{"num_hidden_layers": 8, "d_shared_expert": 0, "moe_layers": [0, 1, 2, 3, 4, 5, 6, 7], "init_std_router": 0.00825}
Below are experts of layer 2 (counted from 0) of a mixture-of-experts language model. Rows are named down (a neuron's output weights, with its number) and show model dimensions 0-223. Each number is 128 + 32 x the weight over its row's rms, rounded and kept within 0 to 255. Numbers have three digits each.
Before each expert's rows: "raises" lists some tokens whose logits its average output raises strongly, later layers aside. This comes from a sample of Wikipedia text that the model never trained on.

# expert 26
raises: ".", " and", ","
down0:193103130090050148088154142071107130118137091132188121112141114127127091189112177144125150137169058109146094101156201109143153125118098152075085152119106080139196179164140140087116103075122154174151119068171165154144127118136071154146137108140146131164119116142054097104157070092104145118134147113127051148123130102119125157114140130092122151124122143148149148121068133116114142072113077126217140149085114121136131083141168161071120155163081116182096152148124095117172145152083128093143117150180088100139108133140138123160148142094137137157177170133115170173105158161155096101134129119214138163157123113086126132120109083110116117094108125174149136169065095090162074083122
down1:100129120125123071132088078128154134129104070065144109126124144110183121128133130166103093117102065098127151152137147154143129120094146136170112140136152186160120129106164062138111098192102154144088111106121120134141116122146114178129116111126128134116090161161158108193139157099069185088132116140125125114117055141166160193144182093067076131137130125106112111116158109130086142135123088112112090092186136168095125168121132142136105101102136099095160159116116173167143124151142089161125135096134092134141107106154100187155171113114116143173105145076085145161158101073122155171109087114099125055140055115100129109159104162149159165147160077123130132115162180116164162119200
down2:148096128118111131127146058166083174171084116070137128082126115126125105104114106091145108112123125161156108116158126091175141145142088078160127124138122138108116152162104137107176148141100153182060122114102103125172072150164168083085189065134132087107131126078115092187085146177151064171175165082112151130147128151084041139102093140112106108152131080106085147189129130096155107140116110132235152157167134170122154093116120131134190133121099110093127132135146135059133113133118120164105133144163085169130126152096086090130128076094109129043130133082168128160076100148138143068174152235148124141159120133087168118170060127146120133101142172065126070074119113142087161126111
down3:097137129174086032145068139125176147096215091078122108110146155044126073183132146091162139091105164104116089122194065166138112137095162116046168152105097126168159139147154110168101172188113137114095181123070101114114107127124120141092125120095151182095074124127176162164147157114074141116134159166134165144102074085135057120102142121093133120151144134135119155144091112149064124108217078116139100124165163102092139116206133139101147095180101095114139133105127121151129149106106093192060135085138141140079048072138181184161134074059100171141150132163129117143147146112164163141129091145123182117143101097112139109140163114127103106108111076106148160160133149127122146091094

# expert 45
raises: " her", " a", " the", " an", " their", " his"
down0:105114189174128142128166140102161066132110117203118153023150111079142097109167148117119153073087104117100099129135081108155079149121131086140079128121095114155128172103177130103125149116092132132120122139172096142099093145158098150107108121121096133160180186135083118099151136115143126138139160115107093156173124118138118137093081115109094086194105119193115083162163089154083147133133168143115120165125104089152150132200087159148134064118104084139122101139141122118126168199145146121130072110158138127128144111134161116095100095107138168116152091109158115088150143145116137115104134061110141070124103152109199102134153106125102136160135144167172123168189139061155147150121
down1:117123174158098061156116101124135137125186172123176134158109152171076147117146149098105145113125071095110120094111160093121125125165170089114131159178131078175143127087153120170095115166108123124146178120097188170160155141137136176132199128134192131138135144218115120159157117066052093098093093135163063114089132157147136143097167171119156135145085072148092089119131092167101181137129103144116126138142125147075138147122181122140090114123058141146070180135176157181160107120175148112182099120155116121110082169148145166142139146156144106166177173117100119095115166131108113118167082141137067144117142078135133120145187108124166147145196092164120124084074167115146132133163
down2:126147112108196161111083156153093153133151155097137179083110143166160130101081112092203134159132165110166044070130104129138090141151097107090122201179110099122167119112142131170090137184085140053149128139078151158174118157145112117147131073122120135136168096159109117128073112061118101161104150103151118163139143123128102153155092164169090122081143117172123112141079091152099124136086125112191143137162117140149108087171196128166155131135122099131137130092079108159122137154075138168106115086126168076124138149100147110133145080112119132155156119132171106113136095115111145110139130101161133150070141098078112124147186127085110129173156123120126119128113141125053163139082
down3:131139136126188118155139020131147129150145153113083135047190127118114121100132124148134099183139148170128125173120168132133104109141141138177085126094122108091121138078123116107102138089132138119125109135131086118054105063123136146078115121166080110131056141149079122118107142169083122059156125085106193129161112150117090127136145140141102112137132127150072123074078120120139070149142083165142063112133158144136035149110156059124095072130088091161115122088117165154111136111151164163115161145138117100191142112172114072169173144104134129129090121125046141090153031125139115128122122135110086120076149103120095135086136084148110132147130112164080124099127200103183125082207

# expert 12
raises: " ", ":", " (", " -"
down0:165119079164082132153089166179118161170115153128133151168113066083133104232104126136092141187137163139190136109175054164142127132095111177145177113106122056118156150109111136155068121128183076097177095137111125151150121102137130117070163136080172161124074150104160126105116115108116153147106100171147106145161089078097128080108157147172157106113144076132170097102124151155167124099130149095155065117150107107086170116118143116164147136110160138095140116148129094072114151090069140128126086145155149152161142142103154117180116091148156141102113110155129150162116148119108179102119061168055134178136127197127139127162105148145106135118187081118121145173086178148135154083098
down1:165114135142099119168191105141152117124064126130151138099184099144130101140115127109102059124202094166170159136140114128086157172130144094106158092194163050155112133160096182153147131127164094053121111133120113154136096158107157123168130092130139166104109134137236097140115120144083114138073101175073117106121089138098138124094158147119102174081168131162163161115082165117118142170112134073121164116161141121145162131098118126151124126114128146147080137124139138106156083074075108112115148126110164135092138197076135135085093124141145110101150089142140152129114189119114135108081118182144147137142132131132091071093086152168109150098146149086102119071085044097143140084129
down2:220125129112164091131131169126117090152087117139139109139107106112125202183120164123129106177181127110127109099112145143170194047208132107114121165122122173092146140091129121117168135141133112136162070121105074094181147110140145173108157120082141129124139099138085130108153059083161103179135101132123163137110130142190055088123084165125179107127152165179079112125157139154122181105089124072116182150147137083209075191150160165144143133109143084154177175125135092114126102131091091169115118098072140112106134119085181094133144161143178139119147147047167141068102124107122184159089154143117181153062066141176098084134111145131145143098138101146148090195072158111094124119081
down3:095138107166135153108126143126118118061153150070138137143131192129127159136100114135086164179174149089177180112131132136130090159142131173096121115180137135126130127110136125133129098129117099167160148151150146121104193143137103132110103129134109166119114144160193102166179111159108191146104132069136133070185067135141101164171120172147148089141124127085067204105111114070125109197112135109095140097113114081104164134122123135152130060194159215107129096146141109145121049178150146149074131115126111183095152151122077155144096089101052135132094189153141127146162142195146128108159080104066113126192105124102109189173085139091119120128114159077092159150149172137140113118157

# expert 9
raises: ",", " in", " and", " on", ":", " |\n"
down0:105152073118101092185173137137082128106043139178101164126189141110099126121183168150092154105092076123069149125104082108165186064174076098164080120106121162124099129168151135130125150153153106111170163084116144157159157149119138123166162152070139109129138085132133144129157104122212097115179170181115144127113144122175071156101147144164108137119187144103122107144122116178128076158145163114094113102116086091107142127189109173133148132197080115123183180150187128114160076196160117143147092155152157083087119074147126065116111080115183125133161053102162106156133142056170111152149093164096162082164127168135141112091048110160120122116098152115182063147157155122161105140127
down1:179076161122074074070147088113141090128082102125090116168102139105148180113151152169104126171041127105139110152123139143187109124172143171167079130153093136144116168126126087153137117091139134128152134100148096117179092107143122176121127088102161115112141056152093174094127136101146115134216098156112185141142173145131139087103139136180107095092058155148076126074126130078116144108104136158187081163142130107114156148189144090171140109139081074130155095129127106163114101094131107159107134116107052171151090084159162114117141178145143163149144161127098072175154116112148134135203127084069154121141074136069152090114096133087183147170139154164089177140162135114088128164123
down2:131125123172125088182164169115243138146107140141121184119099124157166127165175148102089107115155143144101168123174156065132160178132182128142169132142095120124157136118212099158151111172120105149138127086155148131137125074127152187175132138150138172070112145136124145094142124132153060110130089155113156108111121156131069105092108176147112122165132134175140101139106109204110086126133104112155123145158146156183106136125156080106112155106118127127156164103147153095193116117137106121178110093099120088133105121121168137078121055049129142123133146150084097079121109163177117097171102132118163133133094115105130148131071127105165139130123130174111115144105123103116149130111
down3:151103119068119072108147097105113138119208144170136136114110061147162154113163070068114129074105082063104133152151107103192087110104134070111110177119146090094133154095083141070117158130153144128138130164104112086163109176120135088164119135134150167070096162144092138082130125108042100141144111179132168142085152080115123032139100121130120090109125081114129128165124176138128141125102162138182083132089123135189094109141150136132187172122077169165081102176076084156129102123163143171139067104160137142087103083128163134215108166101153160112124175176143162084165128175155115113113143106135120135115141105118170167157145108056125174133124081143142120125118075094054110143093

# expert 37
raises: " and", ".\n\n", " in", " to", " but", " into"
down0:091111090107051156102141157067151148129096098136096099159109131083124131103167064150198113126092142054142067093129080126104078200107105171111112142116121137129142166106193154102139102120076096105160096100128100123167088101149150130127113142188104171155145099136115138139144174084132100153137130123126120096140091152132109103135103088115102114123116106185169189135162111028134159071159131097118118086187156091082164160166145066068105179181096148129079135103113038129149134116086103129115097152088136146109109150083119159091146111160147064111147154112097160104149153086118115104150158182140131144155113169108127134129123162088159198091152152075105090106149079124111140169109
down1:149152117121092175117167175138085144136113072098155120081113153127113034158146108138096139111109056110133078150195095120102097125146143163121085084096133193178103119169097130103154097089126166137112103158171067127118045167148088131149129173138105145106142127116142119146179126074116159155178132125135116174126140170143104145120150166117121130127145114126161064134078118198147123172145120101124122154120101174109154123095106197164166135095141167135128135132150150161150182123106085134102103144175135156113094076115067110073124130161102110144116140156124149112128154106095141117131081122163065103217117109133102101096088055168128186180135066074129108143149078151153128156107
down2:083124122131109116144109169176081138072111169174099122156134184127159128088166179081048140160115097133099138132081139080115164118177056149158081150118148128155163114145133079112151115058163169072074164139137061109164126127158120181140094081130141136160182087088178092145151156082163158111138110133150134184128108115166160166109123122177144121106134143110145129071134142098158158133094112147142142159143085089125138115082109220171156108106152125120167170146162100165147123183156089140158140136132083138121177140116163103113133092142164145180155127116139102133089144128146138126078089155074151156087169151060207132119092090103095137122089115190136134174135194131151127106135
down3:127082150108126124115142112100167125175193108077109126155103112131133116162074155172122152187131116178085198149144164097123116148107134174118132108153108127115133200166134135132166168116129155146126131140131150137152123120158133180105152114107115103076144143197112123171092094180106067091068158132145085161152145094141100140094155131118075104090130119133090149119166132110163124072169143076151099141035151191109103130114104132067103102132126146149120101120123168150073178115183170122132139132095079161083111156185174098154145172107136077142111138146147117137141116126099152070105128177120132115133157076107115128122144129140137142164126173126189154095159182132142040101123

# expert 8
raises: " and", ".", ",", "'s", " with", " |"
down0:113139152134132158094123069149141114119170156144116151134117109180144151114078174124154135138121132146124156147137151103165140054194150106153080161149069095105145105070088162073048126069129123111116066109130120039222152128130077187115137080102087138152167201127122116103107118115188125124187164133150109154145131115130156123130126167098150103193089144128140104132072068098205159149117079137110108153112103120125135129143123120130089149152158081186095152073103125156103104096157108152102105111112147124130121133129165109107194135137121113128176105138118121162126157132164156022079081143218140117109123108152189151132143104103201132142111136150098097124118167125110179123124
down1:100087125161144095134132102179121136113145117113106115095155157108088183126094208097116107134193142176132093114093127139128128100092127126130150043137121141115084064111090083145112159109193153152134154118124078171124153132116124146107081089133113109097087150090123099121080099146112155132126107115146170118126082131094143155111108148117105143103064191163159181079081102157161091092114073171121153080160107136121166134113154161126125112165183076088151048178087156097157084166166119112146106146160168166130138133125112152161114126102171111111142095141102174137135146120153105129194127110148098151147115171129077096096132113092133143144156099156170114202149128151159136120216
down2:113150171118144126117135145081153142111120134108102148137123134134160121161134075146113112103140145055115125129147138144119057180180148117127096097129134198103133107139188069117138135140122127116092173134143153161063161154085120105066103142086134150162118080173092123100135115206089114115129104094123137113123136175119092166141103175104152163097114097137136133091140126105106162110116138127085071202099134125092085159076130154140118130127191143156116145150105164152149154118115163154163067147130157113144118092134098096129133138131161073148116134133144120153074085118149119167103158061111044078215159144138108096115100077173115100167114164162181116167142120135177061124089
down3:110163037146132132120122132163139145104109116142084169127146113088118101143121124092161114168166115145118098109161135175107084162129122116097160107136158116167137153141129162149162134082088179102135156186178103103127168143136185105159155101179127123126120134109168192152080144130114109164143126178104039146115119130150105103054199161171112104122221126143166071136107134102127148127182123059125131149167162128147109138099119178055185076117150110104182141142144127194086127093143135079142147054097148112105167105084153119151134149113131117106122145077115202149139190112098096139118098149082120153128176129153149104102111170182119150090222110074124128124128175131152149142159

# expert 7
raises: ",", " and", ".", " (", ";", " on"
down0:169139112172131072101160121183133115127152132166127131111124094124079131200138151096193165146129110113093132140143136152166091154127090123159134161133122082156160118126091133099192159171073182136104142156108141173108095157106107149134120126122163162136221145116164162118111100049144115131105133146124125138120126064084153161091179113100190145132107112132097098140188132094178143096183164102100091153122182127114106138143106134133089115155162130200142103080136120087142247168181076119108130080122115146097146104175136108116219187153155111117134059139151157128073186131171158103102149147143146105161074088119130157156176144099074109117150181152113119192129103108110141130122
down1:070148141149134162096119106125118174151064151105103111081123172100112131106094126124090103152219167132101092137126092151098118191090150112097124125089161150107064089128153144151116148141144117232159133161082133153171209116128115112191125143145084093157073179153167183088085108095111168101133121177127114145124092105147145119074144117130165147108181175095094141162187123114197115169127131161084121107140202097146145131105108105087153096133157096101130082123098145114128202152107127075137100089120163102095101125113060138136122155141144143135132142095145113108216141125078131143127156134092102135143129171137109166116113121128089110114106147096142170099163122120188129118139
down2:153139153063126103128146135142068114091139196186113210104048145146162167192132117148100121088157087130125142165094164187111110157132160141188154123086067179091111149082103142095182105154134205153074142131177150126115089146099086109134085083210136070104123085092112064117134089165204109150095096108160132137133127100091132142119067145152113115131096170128154113093120022153134121122112122100154126117171173219170126179054142201139163187111144138100112132113158170137121103161137144122162109123126126122099118091101160119150125089091119117137124122135109201062144123125129161092154117160157133139162153138205133170131114135077087141137166112128167092121180131157110144108128
down3:103137121121200109126108174066171161138153179114055098112083158103165151072189135133144142158106198156126121133139172121168072084153125125119121104146149170167135107096126125146136115183128094124151097110144126149104119113132192106110136120152171093155093144101147125120064104148151162110059112115083126106185108129133144092060129154142116131145210158132181136149164158125111117124139124095128153100151138092100109129079123082061134111133131107174130161122094088100141187126072142095219067140176101110108106156112102167183149118083106135075125098089100159096137133107121152134139100127120125150160109153161144153110176070140126146086077142128131132119126113175155177105104

# expert 42
raises: " ", "-", "D", "2"
down0:124167150140161123126123108107127154205111154121113119119165080116141113117167139121106176163166130127105184103128136113100156132162147116063113137131109120131134115134068153087165126132141137144164130084115103071116146143128106114141082112175093175159117105087153109138068114159174141139091179128129141077077115140200092071143124113127145117057144085117221131141111193249099117140098134109161134171079083080123091121106126105120139084127126159114173085152138161179116145129145133109114148125150146123116107128118131085164103134125160159124143152136057118120150082120129126140080137114170140166120157136177148118093157159118137118103094149071143122106068192134153102099179
down1:138202140102102187155160088110147114138118065073089079084140165117124100114179034128087127134128221115166124172165117167173109185151150084123155163156090150154139137134128096195111158122176132117110126125136150182111131146080166089135131139079168108123190122130127092166166125032121170098121125101130146127079144071088173119156145132086147155131091106146133157062154129101134146164138156090080157186139114108116138221098135172123099110188086150126114120110079093113171083098095129136111110132150138144102132154127093112144137144079115090138080138118101147117137178073122161171116163126125109067102094144141101081143103119177140120164076148136114100118121131136162117121059
down2:136142145136150157174091132133143162134057136097099135111109152156107132022175163115151159184139102203143121167104091081165110180149114155146184123151155110148138124139170118203113093145140105108146147099136074159163172171162164120151167120199143109116116117096102094167148094141120117168087095104084133113114143124140144098086176135118133156153129146148104160185150148125138127125110133151094152073127114156089139136167106149166128104160176114126139165140098153080167107105083134134141152141135117139145064192107108093139147090063165169026138116142088165183118167092133155168055149167149124097138123140107109139129118203093135146154159125159149095091144087150169116115157
down3:086092128143104130108199138078127097109189078139104118160119139104152098122095130151092129090110182136139097158121113094209124130120164106171099179139118148116120136114157055133105181165130095092089113170137109095134092131141165153106165138067080128095155163110107086178160089153137106116182113129136094105113102068114125176144106132186158140143123136165130069095158060103096155162166151118171108118103034080155119070027151078124114097103150106131119149110126133084104143157142100099102117160130185104158146162158191116132108101098104103129106134109111141156113129089131127114142110123126155103116166133148159121161106147103154100156090177170132113150068165115141080124104

# expert 21
raises: " and", ".", ","
down0:140184101107135125151104123163138095099099186191139205115074181147088148098149132196092147109132051117056145145126085135152138152090134109125106170103119105088113125147059126184151143121160110142137122099132111194159110123096098074118148145167129070165125125099143096128148151192158119084112136175159188122141156114067100116138151107113120131147127119103159139114124115121141118116090144185113133106147126127154135063101097122137158112136162188104190143116110105092125093152111142158145140171184106108134141166143124182140060101096106129110122106113053206090162103170132143158183115137039076116194131153061128113148113100136127178084132168124128118101127096062102162142189
down1:067168093089173079125115048119162149111149122156100082114112154069136085153132121158118089137094144135160119109184119090160099159163068048104086135129147106108091109164097101109156078105109101088111128132180165148132115144131131144132196122133123127117083155102167145148132115169161179129131159180087122137079158077162130130151126114151146089095136090144124120115164107160108159204133110105181089140073145109182124177140102179111104131107114154147110092151134171143071171138155137070176097135177129132142126038136112104152129085115093078150166068175143092176147177142156164115110099098154126146047178120092149122152130098111124120200115165136113150112124119141105142137097
down2:118137125160144120123154132099112178109122086091076142151154131113144100186129122108123131142127120084083139131110073103180074149153082182132101185146137168150135099095106084082116123061125182108133107133194119105113083130155077085155105207114152101110081082178142120156130182122084129149151197134148123139080143150101133227166137128176171119150124229160195164130105140142081124066152155149153133154147107100126176126039115139142151150076089156089211122097080135177139060099075094149105130149176115104153119124156133093175163154180127139134106164126104101155096123147167152149136119104154158117121096111142161066114116107125060142180120122135133132105110195082096179115198
down3:199087121133117127055115092130108172102140141128133099123114186137158095120122125127183104071129129123116114112142133074082100113070130131109132151125106118174154118136098129129116117105139162093099124120222170119132053165110091104162138120168080123178141194129132104159137151123111090099112171170164147120130092097069121159085154098079058132128148097145153150110125124130138159104125098169080138156188153171134119128088144092116068128115184143130098117103082106099098097125178112184159089098168111126127121131134119124139164194224175112151072104117124192106100120115162103084141111108145126146095088107136161091117110136123122118154179122159139184128141160151106149129131

# expert 31
raises: " ", " to", ".", "-", ".\n\n"
down0:091180143104081169105104170128113126131165140126133170179120086074100137179069145198144122085125112178085168088114073170129141168127121151128112122096088179142164126224143095104181131114109122109146138144143173083142165090181164126195090123136108133148129131131163149114122198138169104180143135150102122120072116173073147137146111135111085115101172083154120135180092162192115123139100117099166145164151144125112059134138109171169152153096124167045141146136129160094113162139088179143133143109134084165152121116099140106148119083155094138136157151096107123120139144153127188186137108138167200142113171098183106117085204174130085109092218132065095070138151143180117136089100
down1:106163146113115121123240162196088109109186124204126173059092116153136117122076151153178082089148108145150132130070124144152172151119112125139088088157108108127112122116130158123161084124134141092123119180095093184130137111127172178169179135164148158139181062176173122175170127097108123171134153081129109140122128160094137100118121122129122143123099155162165156106148105095070084135179122150127130103123086115110093113177187128125167119090177181163146145098149135179177097157138135134116121140101112109142110170157172042122014148186082147156137180104148175122113170199114121106147152128129105199104124127115097155150142102120113132150096140166133087144136122136106091096151
down2:105154097134173144147177102126135085152114112078112075115119135056167206151178111127123165124115150129148216125093128125125143106154135118115094165134138097168193117076166044134108108126184131145160078122120115121149144095133083097088191157120116136128124130129170073108139069108143098194093177125110188125202107097112153112162158102113128114137176120084108133059173092157147180161145099129108092118135093123134167141119216143056159167181135129131111089119174090107138115064127063134149140112145146153117123151142108200137049132141069158131130142099123174134167153105159170094112118121119148140072160092096140116092145146097165117150094105138080162066109131118137081141083
down3:151127129172119115093147096152130151120082104106124102160120135130079095112091122106111112063117129093181104147161138111068064097130083133115118136040135146120121164135143130118154118118114131121146189116117075098065155062114102113152154114134167127146077159116131140107139124189153074135145110072186134156091096138157083061120157177181157153109125124137098084138136185172128118160088150118134136104054132089130103135170101139096157194130112168122125136162156136184103153133138158161169119142116099155137123133130115086092134167153190174081148159157160120165165077137115117132170117127070101149107102100145154092151084129076114101132125119147129170137122146089151124143173

# expert 14
raises: ".", ",", ".\n\n", " in", " of", " ("
down0:141136090099134134112146156172109126119175109102137107086144164135170155165115120121073126191086176132118076141099181121162111090153113167152168103100074155142108127099086136117066151160117082137175137119149102139119087118093066114135179121130145166085084169137140114081129159101128112140178069165129123141119107131145181174148153153143128081063190117119096109136117053160096137138120080092102163171150115154174103054086176139063129133115110130159115105142189252110161131114122133134128091104119085140160112129104121159104164137096157066117067168183109133162122124129129161074161150171136105157156103156094131147079130117103169151154074161147150115079124184107140120127040
down1:127149134121111103134103121110132139123082179109100148139118072109106106077083193098074135163169125186134079176166147107082139061120198110116129107113167089122149108133105106226110136093102058106193136062142118077073165173173122109143136154073056125155179097107071108141104105144116136112122164138141134133088060120097084186081139094168076169146097184171134140136094116177158127102129125112113119136089089096131108134084178161120072092138118111064153174124094187134074153120124149119145141157135126117109144140084090111109151168134150118128135131105124122177123107058105180104167164151155137137089141175200085175108125108203096092082169202157139123112176202147156130108135
down2:146150137105103163185153079078136090160118132109089129137123088079149140109145114126186131158176161153147148166158110130157159126075150169139134115137145123095129171141142138137136048167162159109137077086122096077102148134093141164113123130112093134103105099115042114164126101198116108154100113148084106166141065151159086192134119083112157180115025197174115091128114126149152080153163127073139109126088132123135109105126096189138169152141122132160134152133142223073098139160151152165188138127184162129175131032139120069144097177079141094135075109122156139164185108083143103099127146179127175143159173134152068144158183156125107120106128159129121140114149124125150113120106
down3:143104105125086077134112139158114121159106137117121152177170063146188130125127158120165070120127120127145138113148181198138144135104162098087112117119124194126131107118113168142110099144127181099140157128125153083181137100104088071161144151144185132031098109170175126140142152129150092115089174125130179161153114149116137063099139087130155096138155163102190152041241059123107088110090148131140113130154140140205143151119058134068157124095106119118070118123150111138113071177139162168107121154117127184135115106161149134107135148166147100071174107138064113095107127116124142093097165151142103075209164167093144089137129105107172093108128155135073093114084055141075147142135

# expert 30
raises: "7", "3", "2"
down0:122106122065154094115091146149137166081137124199128136108105115120088140124080144177133067102119114113174091146165112098151181163104164112108104148138169143162181143100084097129121074089094144133064124089134116153063086159160137174104078100138111132102137158116118135105093127106153139184094090107150164135115112125102144131125086112125136054116078133128196106073170135171127140094177156127138088085132105114101080083150157139114118097117185068147119069178143154167142099114126141109189150100091127112112147125135067116115135178079134108148133127173159145108129087114059175125137060093144153162146104162105159149124139127115100130132129074147119108168132096168137164122152
down1:118110136162118101161124143071150170166122122109138103072178086144148185157113135075162158089124123190077092111147150136115141131153110129110139131176137082110123091170134146143128076151148069159128159076172087117139148147103113158131132112099137095122091142127107087122124124132109124175138153113147102071053108141159158131183112126136094108163114151124121170155119100155092147188093123079082066116114091110138141105168127129146135129074098089139097107154100080122122101112146138097116141105118090075138127105087124160083102124106092128126122106097072132134122139123105161167123173170190119070153068129177066207100186141074095160106076082074166137173140112143074136117165
down2:117112138138121115134111100149149170147148176102111109106168135116112120135164111136067129080110151182118108115110128052139160067115114138151137139090144100082140121074116143162129146153158153156154143083126136110079144102141129128127117203138094094064145164154129186133108095140169165184122149168085102122119129076112126145105124085110131148124129112068125126107121094143131104113154094065143143113155111111148037043089136136098105118119140139148132109116144151122132082178153132119138155133225101140103159095117204137159198154083114113132152114125108080152141119076124114105071061177098151076166148116139131143142085169091108160143206141157113093117137150146113164135115
down3:134110157110115168101102142127150120101100155202175204063134147158143193134114172122148158168115124152160181137113173141133113129116124092152077128131136095105173171163116166170166141078114140171099092154130153061050097156120114157047126124115117154078141136139151138113171116162142110138108079121105191157092139133135066099143130192122168125106079075146145103127099096149114125141157161156138075154139110174120132103089110094120107132144166077157201106110165127152118091155142109115113107139121105084119129104132172090087133133169132176124141168166110136182173078091150182170107090166103178119134161101166178136149119152134102147148186094211129122110126143144101128215102